Below are experts of layer 6 (counted from 0) of a mixture-of-experts language model. Rows are named router (the router's row for the expert), gate (a neuron's input weights, with its number), up (a neuron's input weights, with its number), down (a neuron's output weights, with its number) and show model dimensions 0-191. Each number is 500 + 25 x the weight over its row's rms, rounded and kept within 0 to 999. Numbers have three digits each.
Before each expert's rows: a language model's description of what the expert responds to; "comes before" lists some tokens at least twice as common just after its tokens as in all text. This comes from a sample of Wikipedia text that the model never trained on. Tokens count by the router's weight.

# expert 27
What it handles: Vowel-heavy endings and middle pieces of non-English names and places, e.g. Giann-op-oulos, Dance-a, Anti-och, -ia, -ino, Romanian ș.
comes before: ", ", "'", ". ", "\n", "-", "i "
router:547500521486489524528504484533525523476474497474518453512516528533492481501502479537547498471478504457502510495507498491520478486516476493532521501500512507523482511532546475523503534466482486514507530497504514498526512509476470496458466476506462432499516465467513485474533478493491500482515479524477493539531521611502525489480517479514489451511538451487499486520506515544504528489518501494510441547504523494510461522515499469526531536525527549527516498487485494501511517497511489548530510489517512517527462496485514547522519469511450507499522501520484479498496504434498500488
gate0:486515482495508482518503511462504486497459535526500519513524509542504495468503486461523452514532513469492491538479497519528479465520516528505513473500488511492517505493480499498528456505485532488513463520518509474529499499501514509467506498515466503464468553534525520477514505485476488524521522472538484491497545489502460549482501444482506429484495442488530486498485487473525482535493498484495505561489493498540542480466492463484447549543471525472452474520486488458515550522531494532553495521469489501509481470485496487503500471445475504508495472490461508487549488491506500501
up0:488500525483514485481454474506477503535482497501459457482509505492496458462459450515474536483502456524496470463532500492521514487448479493563463518436501550535517506524542445494523491490519499498536499471501488508496509516501481512486452481501516491488541515508507478468505468499451507534501468520489468506518487521489512510501502448544459530469541497508494470519511475455524476509482501485539519489486529497492479512530482491508482562495501441522498489471504470520469476495510492449514490510508487496522498490512547491515523513486475495480497555496509513524479506479551533522
down0:530540509517504526473514502502500524504474507534482500509476535487478510519552497527533515475452513507529494459524491515482507520447451483562528497540510506485528477534498520515467535483521495505481481513495472507532509453490529522507464488506482505511465510494514508510481477521493502509497494481504491505534471507494465502492493470439490529503526513463422494505496474493532550523469500477495523443543489510492453465500521555501500498486487514443512509478500501477526498483553503508512515484488506492499499473498509489479559449453532457495484513509462535492492510449459519483
gate1:480528492532520528516474486530470475492456483461490498492491470494480499513446485511466483484489464505489485526552511515532523489530511473525501460462492500464476453534491461480519490491489499491549538510493510521484516517511484485492530486486457498553480501507425507481524494541494498495494412496513476524502531497487474452491492499508490497485468487484481484513525495470522502504459483499491518504519458509511525552477527495513473549527532485528497466475526473486460495465518504504517487501531521462484508485520558488544447464465505514538521542489499498488504487484494475525
up1:507531499521501509502479511494533510471493483493517500480517460511469470498514489540512549509515512488464562521491503450505550469513507501465478559484493466471496512490514490495532548533500472516483462512499527531512533471482490508476486485517511514518509479504497525458492516483531495487497488484459517492525518510469479505501493505516513497503479509526497530508487544498510479462532537538513565499498469455468535425490481486526514450467464502481497498514441491514423507525494524535495508485519504532536442505521509512554491505499536497481526534473499529521499529491486483479
down1:542544511509532483486469489501498499540507528480505484481494487436509493496484499553546490541505501454474507552533529485469497506456480513490483521475490485479502447507490474505506506491539541496528482501488502508468515500510532485491451513481481547494484466473503523486527582479508526491485492463492475459518537484521508472517466490517479519512493521491509525549519511497487512487499516494498527495490534471516513494555492499519468476493521506492524521512529451488460514508483522467489522478479479482547501494483484497516478472498429552474505538505538508548493489542549502488

# expert 53
What it handles: Dashes opening infobox or list lines, paragraph breaks before headings, and table bars, such as - Title:, - Awards:, ===20===.
comes before: "- ", "The ", "In ", "==", "= ", "\""
router:527510514439476515506513493538528531496478534478525483509512514505479504530480483523509501479445532472473514477522454481531490466511505503531515494484510484504484504504485482478507530478475497507511513513524471486517517474495472483470480484532481458487522442474526519451469465495512483453494474520461491487490529581510519475466517488520493480514532486471520524505494535535517528480509468488497494527480540475519447537470492510525497525528495523513515555521468496500500521477518499553517449495510511520487483479443525534501547475509492535502502551511541470485486528474476514475
gate1:509514500503477469474479504510487559503484548497505512526480505480494473528496490498491478513513557543487558461452531511502522539505502502500517515517486476496531465500481552493524535542513527533488497527553478500489441512488541550534486529512449491502508549467430506491502518533509521480483503505510478492513514507508511482481461490513498506503522495504483502496476518436507491503521512556491496503513590511520493519483480502463516521499449495484544507483472443479520515489494490490507510511484493524512512508473510524527499499487512507536479503491494467525524509496472429512
up1:518537518458493510548509507551532500516478546540506500468502472507492522503516478458502520462515502483514481521515517487511452480529507557480485473498521514483535490497501490522495497493488527438520510512527487493491494455515456483476468529500464521491487539490455524480529515498521502467546516488462531499490456526476518535524492508511497500510521511487491501557514538532480535503481481486504498504494487438497521464491490484552489466516494510519478452536534500533515473454521496546550487465486504496483528481496514520523482509520506505530490525516494508456447520490519500429
down1:471512505489499471491518492499512485514514485496464480512457536432478460518560546517521512512490514507497519519486514470524512497462501472489472491471525522504505499507468482507496503501495485522532493495492520515433478538505508542508484549508510492498506542502515485482489536512527489529516524479515481656495481524489511481521510525487508523494463484496507534478472501451523513529511510511479519470517472526497535513474499502510484496491488550508489494530495526474533506503486450512445508489482503488515470496491492541486483538520476517513515503519483516481534484507500528536
gate2:481519513534522485558552510473553499505490473502482491515521504482514488583500477512523517497512525511580513501523465490517482489499522505515461489475486509476498493520501482539482509506501472544497475480535501513450494503561522509488472511481482486547510509498490551501514522514501492470459477531516513506495539524537454539496467451479491522516514495510495506485490512481485531489494488486495442488477499466490445492466481474510498527488474467502510466483529515475521521535497501517512480536497475502506483554462513443528534478525508519518473545486496537520538505487503522510
up2:505533488464476558471513517515499475521524487504506491508530453518500498489512556507494546494518473450520496510458521481507528490499489488514507489492493491506487504519496497480478471537459518465492491492447475502529505487492480534523530505503477487467499479493539486559488503461479526540533508499532504495497465458505526460504530527483535477492487544498460501462489471510526489453495513533512535543486506501468531523514498503468507485504471510456471532488444489478487506432460521528447523542524501466507545490470494495528497529465489481486505506502483440470509473475479502485
down2:485451479519516459507495524529545490526489530483490501483480498499510456500458481541477470509532481489540541517527496463510478517510466516479524506468511485489509520522508533568503493514458485532509447498521500482482510484463511536472493504484483474521499485461487478470502477453477495498536493474441511540511438480459473480501498500469499491520478544486514493532500462511473538527494497505507504476511499484524522537553461504480498497475501489432466509448490512515467506458508471450506456510494498518493456501464490540493485489496514512501520522513534509492519462541496509493

# expert 59
What it handles: Colons, semicolons and line breaks after infobox labels like Position, Founded, Superfamily, plus Personal, Binomial, and table divider rows.
comes before: "- ", ": ", "\n\n", "\n", "–", "201"
router:502487500487466501548519504508523539462488491487509486507547539516489454499490462518531502486481500472476505486520456482500480488516490496511511474482520500486486507499556500482507546481494458522503540531524487506545486503475501482468513485520511431464491459488522492488480468528527477485519484523490460515485548582523519507467523479511460480513529497438537480506479503518540518467521481477504485515500523481515496520485508475534535551526520498523531539516485456483454514480502499496507476537517524460452473473490518512490499474524495497508488534474530511466489515465463539491
gate0:507486485516480498498525519497428466493460509494529486476532496508542455510547491501486534479529442504491437542485508475474513492520525484466523499510515503502490523479503484536519519517506521489458517466468516511465460479501495545526472522483487456520507483512469516519516533531487518455503500509491543518516492476455519496511481500500486440526505486486530440469490465524504497513504513477500464486504498467499511494486495483502475486468495524509479429480507535481505507458458546502558504511495505520509459515512519450483489451532462511478506486482493537517466506486514478524
up0:507535532477517501492463506466469507490535504484537517449546495545495530503547496489489492499478481541537498528493527482496527465479473465472513481507509525517521474518487499554515491461507514482524472507470499534490461526488503501487512573489524502499477533508496478521485483504513481542511475482500497509481504502554492506544517482467526502519447520499484515525556478497471491461490429517535530493484540535443497488519501519506497441517488506513531487504547497485544501507528469483488503475521471473495471550538543475487482517492525473499509501501513501538503485506505508457
down0:514511526499468496510542509489525522508472531513474455529496492523496471498489491479479530492483507471509505492496484467442496492500482463485506533468532489477476522463492514489459457507508486521491512482492498484502514491467503463499516508549532501480464480535477493533510455466465486511523551508522495471467549480470473521517544488521528539524549503506519483507493450513502570528497518519519483531495506505546462505494496483483533491534519518495509488518478527530484490502510487478532537500480459511578537541486479498521524543491497505521523555499517473480494486484572482489
gate1:522532497498560508499452477505527478531443496507516533535453511551468516533503528464508534511555502495520513507524502489507497512485524493501510502522498507487496527519518464507493531508516515495482461492462505495491516525499520533529476493480491481517515486467463475541524510459500485456553506474482479483495556509488483561498494528481510484476516465515502494514504465499471484509522491443485534517490516541514507532513492486469541467486455518503504489566476524480478468544488512523545467515508499508444501501492478482511509484492521515584492512526493512504508522478529517527
up1:499518518509459498479502543527511488481440502511495463520489471486503519519522498540539523469490462537523524473512479500519498514508462546492534484526516485490502493542521547479515475510519488426502483479479527518516453476464487545479497484486485490528549454491529523492504502517543468482558509496497533499488477474502520458491493505514506489510505517489491486456481512512487504496519532473476481532440489504537465487496525504499535514513496518492503508465535482548487526508457527532497483545515532506483472505436466526524497567476523501493471498523485524494473468508502532486
down1:520462443474515473501541538480513502511507499482484500458517476488515490478472522540540502509488494534457475522506529537464515486482505489512498488494501475525486518477508506486486489499486464507531487489484507500472528490503482514486539500519483439532494510559506501477490519468492480536504503472501478597469502528495499502509521464514479513520564455485536499516478473528497486497517526534535449531494469503559529518473499502471465535483519481551481466489507502442476461523448508495524487469490559529508473503522479480523491513491522510494516490491492472494479489525518500492

# expert 19
What it handles: Pieces of team, cup, stadium and championship names in sports results and tables, e.g. San Antonio Spurs, Copa Sudamericana, World Cup.
comes before: "| ", "|", "–", "; ", "===", "/ "
router:527486479455519520511482515515515504457476490478532486494515525522478487529483485536512480506480488466481547484536491485517475446490445499537521456475519492548495506528517476505507541460487489524504522505486486487542532502492501469461487517517499437505516458461478516471506481498518489498509459508458498553513498576502514465485507495474490471515510479469527503498502489527498487473517463506550474488515535488522476515488477464510499537527508534538530524535517453484495521490525493529491488498518553472462514498497529526493491446542452532478513515485496477501466504462515498484
gate0:498485503489509522501476494473509493491494532522509520498473575508479536459469453518500464476494492522488514476479497517505501520492474484553505505469514482536507511520542498483485501486504492515506501486486490483546496493463473456513506465498524512528520475503494444523457481460519485523584509466478477478501532533556451503486524523493478484479497484507520488551490502455526460544547503476498510486437525495539491532514495499521479477503538446508528514506491468511513499505530496463448512518476464480475454472498496552506494479505491521504509505482517523498537475472510513508
up0:469509469443477470519506487459517495520509476521509552470482520509455502500486482541538467533470496507477463486489487549499526500469502513523458517529503485538502508489499494525483497446529544531504512467538499532535498527494524481508512524508523500487476464509468449498467530465494516529553533462505547473495493507486478542511488511518486497470485496443482503520459546497492478519532519488524504522468504498526500520499481519547466436506508500488525539501504502493494509518499508476460543503488503483531514493510516512509509531499547500502534533566505445509475518486508497522
down0:523526507529513494514522477496501514520493526498498483453499526522506518545544540507531526494510478500492481508474519478527495537543518494473522485471518479459457487500495518499502534513518490509503488466527488507480513486546468522533483470494488495508489525483521522493519531509490479461520544508484481410467498494531465526435494495509479510460500531499470492518536495499455513508458521527511550546499489483461479515483484495499535540520509527510509495479495518533501582485530544545513508478566507495519525518456479499492510520502499457532475485521519489497534529497530504497
gate1:480488434503473486550489516482482527471491498517453507496473481478481516543490484443541461529479498439529521523515484454543464538501467440514511498487544484537530473470485512486519515475485497506476460536474466494483519504457474487479531534520511525506486509495504516512489499462508473495484505474478498485486505518511542511527493507498503493503485535522543509484506545513494498541532484496558474526501487520528439464516517495503497487500486480506516511501519490511517475490464503482509529445501486456554498487520514498514520491488538445525525461471455509502500475503474494511
up1:496479475535507495482516537505465513527497500500461511483483501466487491518496527486468488497491524492538482498519470487498511515488513516471526495480510509496467524455438483474520512523445513475501514511539483542504491530493482461535481533544532525504435528509472484459524541502535533459513492522442466498461498464500517482513476528458502490481519551460563498475520492484527524510490495465533488486456487532482455498496444526503524501529463504486496508535506430509470523499520530492491489529515522515482490480487484499489508510498498534482482493510481479478504498556472470481
down1:481521552510486497466473484461476540509514491491498493503501510460506513447491535474508487511501479543498508476491518508516481510492519510531486515481510506456544491531527496495559493498500482443421525513501507518559478511500450467465544484494523482508486490517471542491489530512497552486516503498464486506476459470520500532493519515470472536458532516520484489562512486493506516515542507477524549486442459473487521504465518517529519514496483501494450503532507471493521483522470516466489473457482524515521515489494520539528497495474507503526455516497464485506462504504518478490

# expert 50
What it handles: Digits inside years and numbers (192-1, 193-0) and inner pieces of foreign words, like -burg, -itz, -yl, Kon-z.
comes before: ", ", ". ", "–", ") ", ".", ")"
router:542496520464492515546505503514502522493507494465540458538535526540494523485510463539530501485494486471478499500531507472508476480540494472543503500499534497510463508528535464493479550477459492481517503492473477503492521521499486490468458494534452429477494468486495512472499463488515458501521508544468493548522519569491512503472504460511478430522518457478485483552520502517504478457503503509533487518490523502519471510498520467530522533539519545531514513513471484491504504492482491510558482483520546486487466518499510522511515475517478490508503519506463494526500516481510493485
gate1:524506503496454474467476509509502523510464496485454523484504502538533484484512493490504427519469477531468505508491529473509446520508487478528557515518502480483470509514538501505444489511506508489522513517476473492485564511443488568501445515570461519501479464510522507499474509481522520493521551485513495519503497531509487526484509511446451532521529517506503525490525479482518537503487532489490475506470500524476521488494469500485543522496517513509526473479531493485514516524490566492525484505535472498489501475513480507512480464465498522473469466500505533466488516493503512463
up1:463501542524547478475542495494457499519471514526511436474462486456484502496493529514482537462521485486499470502494492492529500516471483505534483506458483531497523482513454499487531478496478460525484520471537492474506465498552541472507501509514521503482521522528547515513505505522508492480511470504489500457486502454479521485517492512520468485499518474537525488472503537532506502521535479481476514545542491522498530476531532434501533503482490484457508535535506427543491512463535481478514507513509497480456461525523474495479486529520505502559500521489498496494532495508513516511
down1:480459503484481470506502508508523513498551503511513544489500465526502473500547502509512527485532473538515467505502479522472486486545506485486534513524557493545503507538514495482502479503512501505483460520470460468472520492493495512502480504482499505439495498503456454529476529511572531532477526509502513496504507485517517505450531500485531483506476453505485473460493552533532523506480496502539491478531485470488516510509516510439555493487545464528494490522494512493521502498500555486496538492508504506436533544532495512536510542539499460470500505500508498491491551497475491489
gate2:525491528490523501520481530496503449511501511495516515534504560516485482503559494523504508524506479518512451478470517475465492531521490481487499494505495504470510511487547490513518523506469485480527506478474514487500514521491534514470509518492492491507499506504502480541497502484514469542512524515488454492510542482477495468554495510546485457499550491509494521536498494542475499547505459534454497497503580514522498482490505470469529512526475497510500455515503497497484472467493500515523493498498591518509447440503497484482566500471470467500471494483497478463551489513496506459
up2:492465482499482506478521471512445480511494494472510502486476513473491531500496482505502491534519482537461481493502510510515478482502477509525505499478473444533523533516459555485481503510482456490521519492533495499480496509497548520459489526523496477516517488503483513527504546495516527550515488445497484514521486492518468528502513499552499559509521488519522519489527464506489459555479496543496483485503536522466452507493560474503498533514500485469464492552532542539477479517541507522478468509524496499541516529514474495516524507540531520528493515509523480485462501557463527454
down2:480498506492488501485489499480482473548503524515499530507517498502499529501492488496468485507570469552480475534487468496531493505502495481508455469490533463566508479475543511491486493536513541505451485495473499475516469520476527486447509469520483493499495454509546519515476517473507448523485475519511526519476449473548503525475490518507501496548533477496546481498491483511505519518503479568458461468479498523496531497496506519479479519517465500493527456469502555525444448501490516498501501528474510508455489530468510533523496506518497507515467521484487495498475465504467510512

# expert 20
What it handles: Numbers and number words followed by units or nouns, such as 82.5 kg, km^{2}, five, %, 4th, Street.
comes before: "| ", "|", "of ", "and ", "(", "% "
router:539512529467500511526522525530524527475459523472513485536488509517495487497518507524474490466475523477468511482539489461520487455516480490524505460476510507534485481544511516478511489457461476509531532522547481498547508480505483472479454497548456459495490499485504533490488472515523499473509478542473471574507548530518518506481521484512497469501504481471502475516485511517515527462538477506513484537473505482509475516480468508504505495536536506522513556527477481497479525454527500521526485507524550489488484486498482524496528463547480527474488530490508465500480542443476504488
gate1:495545512500465492452463504514483534503524460502495490541496490488464447462532474490495531530498473455499523467527519458508494471520512503500487491540502509480522507482454493495476486547491510494514479474486482484461549473532490525501495509476473528524516519523516507500488502549514481510510471519488486514477534477488501489539498526497491470494520520523492495488507477518468516508522483517520482490497493538472488479492503468469458495532545468464458548475484499497501504501492508510470492416546484490494492552543501504538553503469473468457489515542468505520552515534526522532
up1:499462473497523469518478499482473441485529499540484545528507481522541469481507465487543474541512536498456514460506497542504503500529503515503481518521491505495517498482511511495505520497503495515551497480552485513532484495464445502488480495466567485473494495489516556526473506481533493479533468514501547515467465492503527499458489480538532463497470506494507490517558500495485466484510495527501526478526504506523515465499496529490499513485500494496484511547566515490519514503494531496514478501481508477467529523489517463503481517481541445446508469500532551490467484494520511549
down1:529512532484511489517529473504455498506518528458504545513497532508493506512488532508489439470455498512525509460463537489503463503471507486447512496505512473534459517527474457495517515490486508513471526515486534524507531516484501471482516542508488499473525544475476490497540487501480511564494531492445502532486500489478547518510519476470551538551486517514495518472502507509502503520500529531508509462495521505497517518482521479497524449530519488510524448475518547499481485573509514511537525519540513454466526537480479514473524492500491457515491494519474492474530522499508475496
gate2:496520461489477491523488490502506514497500509498495464503492495520481515495478481487516487524495506478489496547530507463538468502544501492484517484506508469500514554519520489493525555447489474510519534490495517498531509527526450503468483476475514490471541498507510510495541526512509480501506520479448499474511568510476517511510489522521422468498534494452485503500467461519498480458500488496489520507546527525544491482533485493522546501479524504515510518529513497458470475450483482515509495476542567531492475488458470549491461519504541470514471507516523499472551504501463484471
up2:473531504507528480495529470490476497476517522487478458507509494504531485484494472503527498536510510502509485541516509476522484508514492517493511480488467477518508545521510514506497565441488495506527518540491500495560486513509475528446475491464524500533516522532487538464542506511497510484530531487444504501493563492511512509495488517538478524507501497441492506496539463535535498485465485500521514525515532544500476451566460511460495469488485538504497490507506499465501466499493490528501567511514503546488471511494504496496472542477521503490464524499521555462545483512472490511
down2:505492509495448527553497544504472504510534496532457514491507490458499515550522509446509502508538492453492464472498503499438489493532523483480546551499515484501509536523501523493507530501487502462486476504504557515502481491486478492486504465491483593463504505499507485507577531503516524481530525519495498516504503473469516507526496496500442501502521517532497491516491421477509473497489509535498513510514504490544516509507528489507501502557518497503512486478513485511554514485521492467536515494497518512477506514496485470530525533482555542520501486539496494499528498467518473493

# expert 63
What it handles: Nouns after first/final/a in sports biographies, e.g. first title defense, first goal, final appearance, 79–75 victory, season, Cup.
comes before: "in ", "of ", "for ", "to ", "with ", "at "
router:521494506461525533533523489530493508463467512482518483506518535517487476512489516531487449483451499457478520479541485457510473464514497494518513455477539502523473485538506474491508527438449484522525524531540474502543522502492500482473479495518513472526501477483519519475494444497519498504515479520483481589489550524529498488510528497515467486511508478462508487501510525534527504465538474497526492496476528473498487521473461485498508481524505513520526530534501497465496515472524497498528493513519538492475483469488518531494532463537456546471501526482528459511487534473495523485
gate1:500531522464520515541504476490466514471479477469495487515489504540531511525512488516469516498495499515529476542535447509541481516508451528510486495502520494496505475487530461488556519477534495498462560507496492508493495433503485469480492528512491503503537478502502498503504510498532489514475511517481453511481507480514541499516507557498529507509474526466470498515490507525552559526521518523500457504539494463508482509494491476515524522470510515479537528511488515476494484494515512487498543465498487459530529551441473481479465499486506491500541461542512497433529500504472524455
up1:521515494492458499491499565497527532502433545507496482513549484462452470537490527498525517506486538506472500509486566437491506504485487523498504524483478489523522490512506487528467516565495510480519483459497533508455502495495513523517492495488515478466485504535532477480526519497500514456518491541556512474537516517485447480487474486572493498513547488524485524507493494509498481475449527468486501500479492509469472495514525531491482492506480470506489488460523490535493509475531509502508520537451510533520472481504514524512530515498540490493480475505474506504522493530460465535
down1:496511518514495484521458512557422528514517500512489532473506529508457460476499468502505534508480444527488505496507556505503482508477470493503481443476492470487516489477473508473469509554513518494518507491476493485481498481458447525469506487501474463482531497472482477534491535480525497469498538512480478452507465523516449529505491508474527493510500548506496533477521478571493456502470509498539453420489514495527476514496480494505494509521459484521493468519499482496509493505501511461489506473533471486512470512493551534495506499503465499484507486500490492514535493465513472485
gate2:500491479488492509561496536504510490483487478508483514486488514533473489505515475494466444543488521478471501550529480540500469472457530507534522501505489486560508464521552514519495480494541463512513558483512493484541517524491499447492485497501528483475514448482478530517497484448413483489500510510496465549487520516485490530509552481513515494502503506444538494517474572518485508499496504504505512495489504520524488544505517480509521514518520504494511566503483498523493492512479501487482531526475499501507513496442517503465457471522518476502498508526476485522471472498493471486
up2:506464523530517531502515462504504539491520493489525479493532505556517508523487501506534525503501539463526504473492497441493486516525430498481496487459526536473480544517499510495546560451497495534473482478486482491486496490527478513531517518497477509500495500497536480488470518513568514496492510541494534491529465526523517426506485508506485525511514506493488509502570477486531514509531516498485467519479505489483495498488462488549522532493501525508541461536519487486475491500493504518524495467526467463456488496537505504523556490482521484478487492473506504460500464518528550493
down2:507457482493511471521496484520554495501522504490521477514542514524475520495457485443498472476467531494471504496484531539537463541516488500507533461485431511516521489514473482490457500507491498472501498516487509487527506528452477532492538511510470511499466509530490487467475471505529496522452503526521534529503486523513493506484500498495526441533500499487517510523476486515496530466501564483518475477452532512516483524533511510499485487506482538493542496496467482480469567495497484503467503492504489463471545511440471515497486488497464500495475533449470513534500443502501520530

# expert 54
What it handles: Numbers and codes in sports or election table cells after pipes, like Goals, MF, Pts, plus fragments inside foreign proper names.
comes before: "| ", "0 ", "–", "s ", "|", "1 "
router:513452542469504511508521486514514520496470489463532471527510513503501487533518477545523471470495499468491505516481480487509495475500472496507500487471505477530478500525553493499508482448462455522512511512511492466524504514474507466472502479524500412476516487456511497507514453494475506469497471496451481550523501573564516496471505493533472485529528435478500497522489484554473511477504481506486509544497529480511460519481507482527518534508527539537538498494522510486503522506499489519505513488532524506505452464508505512528510467508468537501499504488534528510478525457512470484
gate0:508536544482509513498480503528493524535493485500523494521493518470523447480528477511479486508518493504522501482481483513544505485523536527543483496496501528501478501497499494488503489473485499508483523483518491492477494502506515476532528507494482451420508508453549503476524548541539512458549457514481477498499492499502491533511514434496555539460471516494492534498476470474548515489457520508531497510451525506521464468529503476513463498443510500538495478475503474515475504537529547505511478514497452481521468520500510478469525539518545475517464508492472516503509507508507500543
up0:475493552510476548479473484525558490448529475457484473494469495496482510497507515451477513505504499524480536515512505487458455507502501475483508493508530519476508503508492528502454503525514501443507526497491436549496501516499507503497529484503519504483455476502519491481498506491533542485471500514458474504505471495528502485513475503472519490490504541515508554509511484514456515502515495495486515508467483487515517491475476529475458452517506517482484497451515464525514489466431526501453459522501492473485469491467503467465518455496535541498465492469486461468506475540509548478
down0:487503534477526508528524469490522517530568484497494473492480471518513472469545534477506459466451514500468490519491569492520482473487503494485484471522508523478501477513513540507537532455536534522491517505494515499505503501513447501495529520497538474538533478533472514462525489518491519446523513579505471508505493430518490512515478512481519521476500555459499483490493491533524495497457484459497544516472536482470511493481485464516533475492525512499481493509507489491503453496486481518491516521493462514476508509513479549505457512525507473509492503507551524500495478506497498460
gate1:485525451501524547541502473478492472524467560487466494484523506477474495483509472428491495531478513504509477524504470492485499523489521460510478486527464498532471499487524509534496513455509505491491455472501506508535514541516472466464518449508538485492507526457503485527503529464531498517504512464587522480499501522494497508495497491560470527504510524521496533463526530462460480507482505465472531513481482517484516492509522488501515483485484472485516474491505506477500513465510496507439469516539447483497478539490494514534506456526498501487477540483532512501486491528503530469
up1:493486541495499494584521490462469484513521518454500506509510508476487497504476489499453515531491523476538475518474488503537509523468469485482512489455477551500449489483512500505482530467484441451504527456486502478537510520511496484473463484517497498477489493458505495469486527484494491493485517486536466478478523495510473440531507516553509504488498498515453526474489456495509507514466508468528519562511520520498524502456512457500468491513539479500501495439506496490481492512468484498506497508498546477526517466462490488489537509505464484496499518480516492466544464511496556474
down1:535515514456509511518482504481499499466497540552530528477518499514485506518552480514542459510517496492484484428520504492496501522506463514514487502496468485497484477546524480501497494493498545493449515499542498486518464475514494504459470515479496446525521505522517548526477504485488512505524493510510516486483498446513502549468533500566477502488494490490487484486477533557493488524470487448499514505562505505487462523514481465500540470431478505524470526501505524512491467514501498518510492531477499510474503533493496520525471548475471486497468510481500516491458463500532447525

# expert 16
What it handles: Wikitext heading delimiters ==, ===, ==== closing or opening section titles like Filmography, Habitat, Accolades, plus table pipes and list-ending semicolons.
comes before: "\n", "\n\n", "|", "See ", "= ", "Early "
router:514484535466483522511502528529559520469484511504518469515547498537493517532470475516505499495420501462490537490508456488496508476501484495497541456502529476493467503553521467492501517483449497525517517530515487484508509471509479485473506489512506446484492459481515517494470491492501500470517491508492497519473514546506530491478521475513473471530546513476524502514507482538505533475540460508492473505487501486512463528474474468537504501502524538536523521529496505514510524466544496542516478498517509463477471447479541502529553469548486499497501523490518457494461482473484520458
gate1:497466507507481497517516533522476478503476509516495503506524483491472528556491463511486529479489509534466561541546482502497499482466479501481520477492520510466512483527516511495495477494471525516488533500476524504534543493483519473516534494517500462482463500488502468479512487491485482486468521505507474478512496487513553440530535505469489500528524475504458513459479508495500498488457530494458545459496460480550554535497457505539486494518491507529497521545533506472468527496505509494491501505495466550452532494476511528580479477481479512549519502476521510538477464503489487489
up1:500481510495565494498522507489482477484528524493517502487494514544535509507499477541507477476452497441463449499539500501490476493519498522513495480511533481508481538540514526505498491467433543492521499488467540477496492491475488529518515489515474501496553466482504527495532458483493521462514480520508531491502486500513506503503500480523496517450492505494524473476517492548540507482514538482491555512444533517480490497546492514486488517502514547512466539526486552508491531474491482544515546520523481473493518485492491518524485472531434484514545560466509464504508512501501522488
down1:510498496475513489510450526460523541498498490509471507476454545489544517488544521480491515511494512491453524514530505467460516498553500528490525509508541499501566486479541501518510537526504470460468527488542463492527471523506483473528495509510520501509507523496490489500502524492529489444512518501461478512475487567514479533529494509475464471471494557518489504494497487463494495502498474540521515469526496500507512498469532521497494497479502451488489492511459449527531498530536493456520528502458546493496530474518495479536528527544540506489527498547510488474487518509496534498
gate2:537533511511439484487528496525487462458526546504470453512498525491506482483493504521484551521502486520490477479531492481449477498556491452487534492498526460487453531512481483487497535502489500463479514522491469497480521531499501498531504492513485517520541441486532528488535480499474472485547506475524501538490500506515459478497468518490463497486527525505504508488518478470515490526519531508504511519490507538512460477515509481531501534485530447483509469498492512501544516515464569468508491465503488487503480504474488486506522478506511481561496523454511488555500499523457538461
up2:463438475480523487474474511456546460509538513554511548437512497489544531519483490477489496488488487501486499534447429515519526449470518499504438524495481526537510484508522508502506470502514504521515512475536506511509448539553491480499498527486513474518444506542494514487496485468501528507476505488520529471526511523508470533504531520496497513497526483480488522520487530505513481500505465508511472470536501469475545538459487491480482483497459531504502519471520509486471497487506506494486494492454509483507544491505512492459508525533523547489496493537504548494504503507527485517
down2:509518467488512531498508472473484504490494482489499521493494493536494496482513528499511511476516535492503528530509469502528463522484510461499461492530481507501501503423552488494507537502485494538464521486470536528477474493507479535473493473470509493494506527482547531487473498502532513538496504473518489563505502539512492519512486486499506460520491528483540535481493491528516463474501521487446423504541518514488554472475517474517532471523466511458506455487496488501497505498506490557493493516553526513491537520489491531544513527467525502540496460557491507445516510525506512478

# expert 34
What it handles: Newline tokens ending infobox lines, table rows and list items, e.g. after "Personal details", after table separator rows or row cells.
comes before: "- ", "| ", "\n\n", "The ", "==", "== "
router:509496528483492521542514502518489535480488541498569504512526535510476510521494490527517495463472507471488511496510487460519492459506484520540560464496526517514472487494537494488503517470476483530532521510508487490536528502473454497472482511515485444466511456465534504483487487495480500468508475527477483503522518562529512481446531498510474471534537474463529509516499525518493530474534504503515491534499519475506476524472481516507506536534527502502511540528473487502485514470488501528530446492516530483476493466456503518507546460552487522507491556480500486517500506441494505468
gate1:515453504517497519526479488533493520490503517500493512523511508492511531462491473513466485480488538521459509450472513512477536490479546486493541487512506539479526478488481527505564527466499532499495501484527539455526466472503479487486520550537524497518501508519478496505485458524521466472523534491502487507536536516497511506485503523489503465505446547515474509485503530463490497474519524484491493529459502454500489514477528489570511508460513491520535506491541502555484505532486473511528449526490500503458522510493457534493456497480491516510446510506474489522451471495514549493
up1:499440457495515530587516478502462513460530478518484507492533500495497478490507487494518530510451535520485522533529485491529495517536498474515506496508489522509513497486524501486518562485491548519490522545515536505521502519493524490478497522505503512469534532468462516536464500498489525487497533500549511516511511521525513477522438506492479492497520479534547499539494533504518485528480507508473512498517490517498527517527495507508513472493513503578530509476540507479508506534529482492484515510569490531552516480509529533493500486499490505517509522545521482562506562523492480498
down1:532479519476505473473470527484508472474504500489493481490506521535522498511504517501532477499498450511496456496443496478472487508527468468507468546487447457496477475511527519502502510536534472447525546534508484515454478477498451443557497488500486519532516542533488505517474499503509473480512502520503499564501485487506515499512508488512506507486487484536517516532481459502482483488472463497529491463482480497450490525537507511508480480508485509478457455490470524509479517506472528471505492472505523501544444510540510551510528526500501540468495518517529475498480539509554486495
gate2:511471505529490487517496499516485463511517524493484506519475503515520514495508472489487443563531525515461500500525521515521512545506479510499484529496481493537499518483510541481485477509534481456544484458530504495523535514496500431524519520559512523493458551509555513488533514524510520522491511515459538512493503501529441550498535508483485501493469432481553519499425502477508498528526475499521503522517503495521504503532513481503508565503489473505524484456528516525526498513495489458484531478477499494500504538537524476483509502491518489497483492529501508470506548539502489485
up2:476496511493494536505528524504492481499493523513449518528483522507505526452524498487461517527524541488510509463465498489507526572528514508452503520518523511480494517482514513466447481492500523486508475484528484469534530513506511492515529553539462514498463551479556500479525503457521515510465493533503506510485490500511504505508510505496520541461503529470525503503479527494506535530490497520498494526471469509473526482500515497493520488428511499499534498509542475525473511499485560520517569529504470505494528520477460495518506516483519503437467511479473487517568489505462476474
down2:535525510480492542473481499484532484497524530480528488520511441532484487526535564449510527512477469482512531496501477447491517505521534466526498492501512518525514471501520530531559474502500527415478451530473518487496495491497516513468501484507524537508498479473514476494533500541495486509523456468473534502457483505522521520533490509526455482471476509468493491507464519513499516541534467468510434506492483470487456497484528494493535493547492526510497530518531528493520544538482483461486496500534489496476526462514512507532496477473488521484499498504494496516472481484505497509